config = dict(
    hidden_size=192,
    experts_per_token=1,
    normalize_top_k=False,
    rope_fraction=1.0,
    init_std_down=0.0,
    optimizer='soap_variant',
    warmup_steps=200,
    batch_tokens=65536,
    max_seq_len=256,
    z_loss=0.0001,
    dataset='wikipedia_en',
)
Below are experts of layer 3 (counted from 0) of a mixture-of-experts language model. Rows are named router (the router's row for the expert), down (a neuron's output weights, with its number) and show model dimensions 0-191. Each number is 500 + 50 x the weight over its row's rms, rounded and kept within 0 to 999. Numbers have three digits each.
Before each expert's rows: "comes before" lists some tokens at least twice as common just after its tokens as in all text. This comes from a sample of Wikipedia text that the model never trained on. Tokens count by the router's weight.

# expert 15
comes before: "\n", " The", "==", "The", " He", " In"
router:476536542473479516515468479490499438407532480552548491502446428576436513464371504400476460580550467460520467491535524523450463395534460510558520471630485547453436584503429422512560459582484525594528531375473464529541500453472503416487437463479488448447532515465484404470481596384530517464501429532552455572487509465451545533521410503513456465449470517465416471466461361550439467506541532545526479461470537555490466517450527483492502625469492482568566506536479503544518521499470554500410551479479524393553537512553518469507644535578542460481454487461484534469503488637535507517
down0:530488491541472508489548557482520693513457562449425462420506526474474391558500511418440477436473430417541498526560490569515474551442458413566522528489526575466479509477498522467480385610496502379536493465432550548458466614610457467456555513532493424635431576451458502517474500511485468493517590498578547450478432513577480608499545555548493504517527480530563527453469531540569413570472444514534481492578507506485502541520406406474434549443430527477587538505457535512555502415551529535461439502510491507541544504573465480527487485427483463531537469560504544490476535477514534505
down1:634552516546491376481448536431575583392488633526484515565568396465469494493567523577443520502517519528499510533445550525526513433475474490570413483471557510512462434476524516567473512478495542515468447506569480535500493507518499527513498510558575458482407454393498475503460377453468453533527506496607531529492470444494470430404476527474454495425507466533380573421390504524565419492427529466489492427536550474511466474561514568520534457498543488536519460475545450554467471531528485491487489514433495469526443514501557466343472590445513535495454488542583464511483515454596378468
down2:411486500510510516544468521555470613488560438498535509478517524493521501509480488512566496612460432594578486474537611459444486519404434437469417509521550337502556485398453495515562433532439506513456535515505542497538491494561482513499472494671474525417388482469606519543417557520483468567390512579456509489560486513551484574484519554465524604573465464607566486496531463480482484440517504522518459553492554554481439416540517579442528508489539542464477572468446462522586476533516520532482591506497447536493536480491422540473473572526461449467537432519589480557481504497506402500
down3:503545611595503602556452490492447427581523581549520530471472509468482503520504429550547520466456512542620539522395534542490524437514537486515607473449472563445570472508533504489496511448498528457582432433474524530507421452562488393455527462529500468457441427558453552386502491533431472495493505472501562504504532518505547483648471491357506417487478562442465615487530503460525494540446485543527401380462466442542440518469490455538502570565415525543595566504459454476494539492520554465544470512526465527528492593549502453589523557569486440538541459516425459512459495433450516465
down4:505450581584477584517528486472547594490414386540448471449560475496463533521520494527485491553451485483482522492485415444436528559477461510517503487435527542436568543468537539587496481532465506543412555498640475457536394557649503540495471511480510495520500545665526463500559550518424460565554441467473514526573560538540452410510498485557466457520519472578466574457507477506525461534472483571494466488501472470498514376535479530459529473384489576482426445463543552579532448505502510510652507534508448526517486504435585510449482470521437444546450527559459420372545537497498514517

# expert 9
comes before: ":", " the", " a", " by", " is", " as"
router:455500558491476541536440561454463453498511471569550545514531465450406595487441551605419524536526548446550481543416533552417538458552527536586549474527485554453537499493511474562547442488401441535506541464453492573561519447460543451478458436549429425572565552414527444466484547504523543422593523532437521538554439538458550546542507500467447451462439521534399612433533460503595539503575478570540534448620540526450486560471495457486558579446476463521549551591451401483471511407445568429483522479461498444547518564502469489537500561568543457469419456495433520464553533527532545531
down0:423458497519488597475549488551526524427543505414528418427496536463497491624504499423446467478527508573592477477536454638417441529553458482604635466519592634492491494503458554481442514509529475462565503563466561488478528487490450570425498477539513505607503571519408515492592409533488490525498547477550536435528414468485472514477569524509530498524488443546516500470506503509600463473399433499503516544580414484467545431505433444454444549478412535516600557602475501524450435503499508510470495569486501451519507530556539511574524505401527444552585489495475398475486517508459515541
down1:582496481438517450424491488463590601494522628498496504498593493524422472517534388587460547572522458479505614549444466476581443488459460487609474514505550496509488413475551540522585503438518512484512483525486414483486519496483578492522531540511519509517443564551498503529537429508507513485471470526544564511468447467437473493492544483501479543505552528419473604436454488559588543417526482487513392491512500540562493463608581571539536544505567530505530449433560469516522484477534476422523532510435473415482482478481450442373503517505468469549450479575676434508514615450524395449
down2:442491489561463537529516543575457575471580506470578518495596564539492447479475462422489555507486491515514539561591489480441453543566445521580491468520509449532544476394457587562610490486475477518505520495424481486493579552543517514574531523523416424430458537417593552460451476500598529541459513510565527481571520544551516518462554556420520531475409478583587516479501439593453509555509449492556483540374493604385355422453442599496507484437514483557473559506543447530579492471494569543581499529443435557474555471527505494473431547539466518492532521490468507588538505490526496540
down3:527489578493504575498493427459442445606583533460447567483507469515459566553519424507552552561497548511603550551499565526519491514421555520521610437439508506555512529509568497414498527493453509491547484359513503528517458449533521479551548473511544505509457476551464563442448531487420489448447510494567605480572475545531545561589490526379476391500500496544446528528551422469498554471522534509529470470403455436565411459515500461513499562518518559481536523444465489450439582469512559515519564543493454476536469542514473456555432580493577395584508496539499486504430504334436599443
down4:495521547563519509520518540534459531460406527466496423492547452519483537559515467572467528468496523522451579587520509465462552517487497549532552445428393509498563479408487495608420564490524579437356523496545552491527421583561488461489512544482582459478544461484464505587466590519469448559533474522405539416543582534488425408498509545552525470562529440567485605557543530566509607481439492582524441469423459553448474403525482508503516516396557522477457514508517493451470461448492416476529544446445482460501522558472502478393583422600468506525541432467449503550471493463501547402

# expert 3
comes before: "\n", "-", "|", " Votes", "),", " he"
router:453532558464434534494445552445430435490504455568566565552503467429495517524447563501453488524466556502566458470489537563453530437560536530556552563554527581443441494526547452552492470507484472524445576480448441550570571453448543433531455454567438451575552583460556445429431536440561561453570489475497543570529522578422569561559463461444454450474461553454455545444483437514534491459587471552581563454530570500435523581456515448445537582444437443544542497567436459541449512451425549466474529496438451434574527564546453464567568569555565451483439459550434552437521525541511564486
down0:438477499498421571459605496505605583407454517423503466435516499475496450573444414465423505532481495459581547478485468607407477465514492458508473507506478599456410577535482492533470485504514459489539488488429502515530532546535498607490491512542526435604466593471474483508558407568534499507537514472502497419474400373499473613491572593532525484486495419510539478458568512515571441488437435477530506496564517516467493463535463446496485549496425603490555502511538488480476514490574566522520453504469465425469524500542420540603474487487533532466636391505469436425478508408413527536
down1:568431510501465442441448487531581527492567579555474455519531506430441471487507452557469487535525374491474571457471459460562478528526571488583510489477477449489536417491469469529499455548474588478500465591462456546485521431462499494483560457559534478458410512487506492517525458528506491495553460598598553496468425464488505490408462421511504516482531487464481544450367462513637524426549477476509439468507464542542545459569520592520528561497567499466619366496500424475494448447497468443393560445492513491471424492438381490389484548444494479453484528594585450417513501509571423480
down2:404519473549458543528502501535484564522504481477561528563513507483556494486433485445483547484498448559538503456528531394417536519455426386535447463508520450481512452434462580500637415480557403480483549422476413523484518519555459531505525592542412525496492517480606471516467485577484468573446500520507602494569546495547530601569552569470530514451439428468628522567523488526512478462511536526558457540418504571492516443477494551505544394442532555532507547481520490465491436452466520560521514491462405563439527494488418532446463629497547498438474554429478477524630552524460438417
down3:484520559582458587462483569459517435594442517565558547474507478481444518504494427556533472533478443529555514517406537582524586496462519517470583491448495492428505540525538499458523499441479579510574508486441473520482440470545520404550547461552528421547494428580433597424524488537463536519453442496503531455440536591463500569479548489468554411538667483482513615530481403466610513495533490495551478460496474475567448502512467455498483572571463574552501520465492484534492473511439471470568483512544437471511432600520435500574561619577510445541517465540431490567457491357480509456
down4:496463492569551521484528478534514531566492548501541498464632460466535595631495390532453486527550515456427524569502564527471526478444461525547462435500536503499544495469489570581483506520483477484502518532551569502556347534629489498443463540555558532528680562552468477544496574483450420557525511540460572527461551515564410373474570509547456473645539466502521553558488533527513535484469501443511476522520439536493512435506525538497436536458475517448412458497604541458470514440514391472551557436459460495511545528490549526461519467568518485604533449541482453459495540559499535454

# expert 7
comes before: "\n", " ", " 0", " 1", " 2", " 3"
router:448528548464440552488450570471422445501503469586548559579552502490508505518442560525440461562499547480558450500516522558482516429551573549547553536540554566462431450512541470572495512527491444530453546458455436545574563422438556466536508460583476441530517566443507453439429548468596570434583455467465543558522604549439545538549473466448459429445463542449502561440482422499517534461557446554537610453532546505455495556479592445438527600453452454563558505543448464524445531456444544465471538525469475389557576532512495503555570555529552462458442435534437536421572554558500546455
down0:507449472446487486471564491518547509446461578451391458469541559487541412616503478547445456539462417479566540488541445592473437504472509486581506486500476628515488452474500513436506497451487427391493488461423447579509553518570513495482489511572548371540449614486455481461564430541509452544559546475463475462466396454528542519488528530546427514537524517477524559426502511571569477516476454454448511481645507528481475475504452455371475571492492560484550559606542489485584515474544522506430445518545446442491603514526467473572534572455475509573535416458449527479441421466444531469
down1:635564483556490438423418549487601585431562591525465523500594526459469508453486479615480525518512484486494545479470404531521412515573548508630446460460527520501529396530529469519474472473479520495486455574521443541525501506492483438464463429503506426491454434491564490519461425368504465469517442573509536500471414483464473455409440531488526527546513518423483559490424487516623527407499454515483420521525491503539495432586524520549537512573503528530535427489536429487539456519545430439507431480482463441536471503454479480366542503473474384521487519576559410485506508489582414470
down2:418544495515491527518578520545493653486574490489619578514476476451542477478415452485519459501437424462543504547604531417442429518433465470498502484525572394456587476432411587513550514510522421521539572405482476480581572430500479529465459518580464549474492508463546455461582529547503509547462550528546538477562599453567492508545497592474571507553444497521600468483517531558487499541496560544518488431390465516478439505553488526484526460425554532500456592507520490537594436464415512510535570503465505488462474428582444482496453514547461503419538541460540507626537504500552426475
down3:528548572553387540498489532506471363552521510539471441443476527415517493506474451595549500469446486508505526530401539496527613451531527485541563512474441579481542524541569434419461512463501578544640554485480530539521440459504496440473525458505572469462431522570457550409550523572451488519473571506475658467480504592457552581529530512420538351513471558509478510573521520448535520487465504452525453505512468455492512560580515459474456574491482562493517532442459471530511540475488470471608517499477487496517465531530462450585516574485458422521529566499423433577436484358459528512
down4:508480512491547546450488456467472530579461513435485491456572533438510591503496435562545488520483523435505513550518576484481488455496427494545487418453504499464477462484514527639392539517502482445491510505477544458569479574591543421482434551569541458513616539523484564563507573555503505570532599551417471479502540495404416400474498494644509547602481436587561615580482537487530517443441422432535457511521477506502483426494446512497544496416459485515423472487586506497508476550460373483556529489469441516548607520434540544466516419579469560524535446474455514501562477529469557514

# expert 14
comes before: " |", ".", "–", ")", ",", "%"
router:489518585418414526454407503447448458488509484557577571561545501498481462533502522531441508520497505534551453471485562615469488461529520568530567594551537547455428494523545447568511426473482528521470558542425463528550588441431586433568413451565455444571568549430584466437459559455577524455578538427498510568508504582434567532546499504438459455449429564453473545473440440519523505419552396523555556516511546472455540574466496431470505571450397445509536494558478475513480514477435529498486593497438480468569468536524430440556521562536534468539474467508420570427476552533506574500
down0:469464518520386498511579528547578566454462484421470491507528528419455427630475465460420463432514517389560527481512442564422455565529491473517501548492524662438475539490449535484410522497512490434578540487543549500498470510539503574491520571490539480565412630577444471510534464587470509518481547577518590490396463515520519577512569549555513504483496498441514494458539570554585429455354449478516564477554558486560454503474429506491473548467397571536568539530493460477452484514522547518498476533495470494491549506532451560562518487447526498474588465430515481484434444501392484477
down1:532535539484506452446500572462557576560532541595462611469513557450391523541525469519450490592544366529497608524484508473575469477534538500610466501509576422485477478450551482482520502452496590481511498531463470522459483526513509542507500506459521508532466514531496501529424494460499434468562528538554542471491357420528437441465449482537560504558499518464460602461468536554656522423482537499539450458590477578529533492502548602556492566547577551550511440510605444484531495481530502454496551492499536501467498471480475387447472599447561546494440466584607504479440582461475436435
down2:427517546549497549482485521525493587514590524475533582505523503457536480413523507490533518541455410521625529498574505496441476518475435450486525462547582398482605485453486535499532444497572495501467566487431517541524524469542405514540482596563437492531502533461541444504508579581504506518418492606500569470662533479529513622571518608484578496514479442509573406503544494580567476450540516553555539418394510533463440482512461581490534502444553563602491632502487529542542561486450540517536517538485488473450474492463449563433546582485509490463479521519480496614475493491516526449
down3:554430603528566593504527536484449427565412506559503462483471573446532511571489537579504523515418533544506530559448520587545490510495563508517566496435487452552504522533565462420475456487428507496504527425494553503575455437551536459608485452521567509486437428545480556406501480563405577510491493525555620471553526596483524564529554458444514459565514482463513591495499519417595541518543487490486447457439488460402518539493457413515489506471478494522510551502467481425548467470529586531572483551483458455529393575502433446572359507593439440506496530551438463486486500424493544422
down4:504477523561543497512476518478464530523446493443460501418535503524473515668431399522486415548537510453454592524557520433497522618542457530564502429447535479436496528413509481581361529482491532482536578538512632428568446586556521479485536579535482480554530455466553464616507531544559455483548472490428551440506526489497448468514590508553448508602496518487489585582487511542509429510405490501471509482525437512520490396529453498528498477502496583502505560513522486430540492390562457411514505493512499462493630519471563410464562549555421463554524424523506462511508573497488503506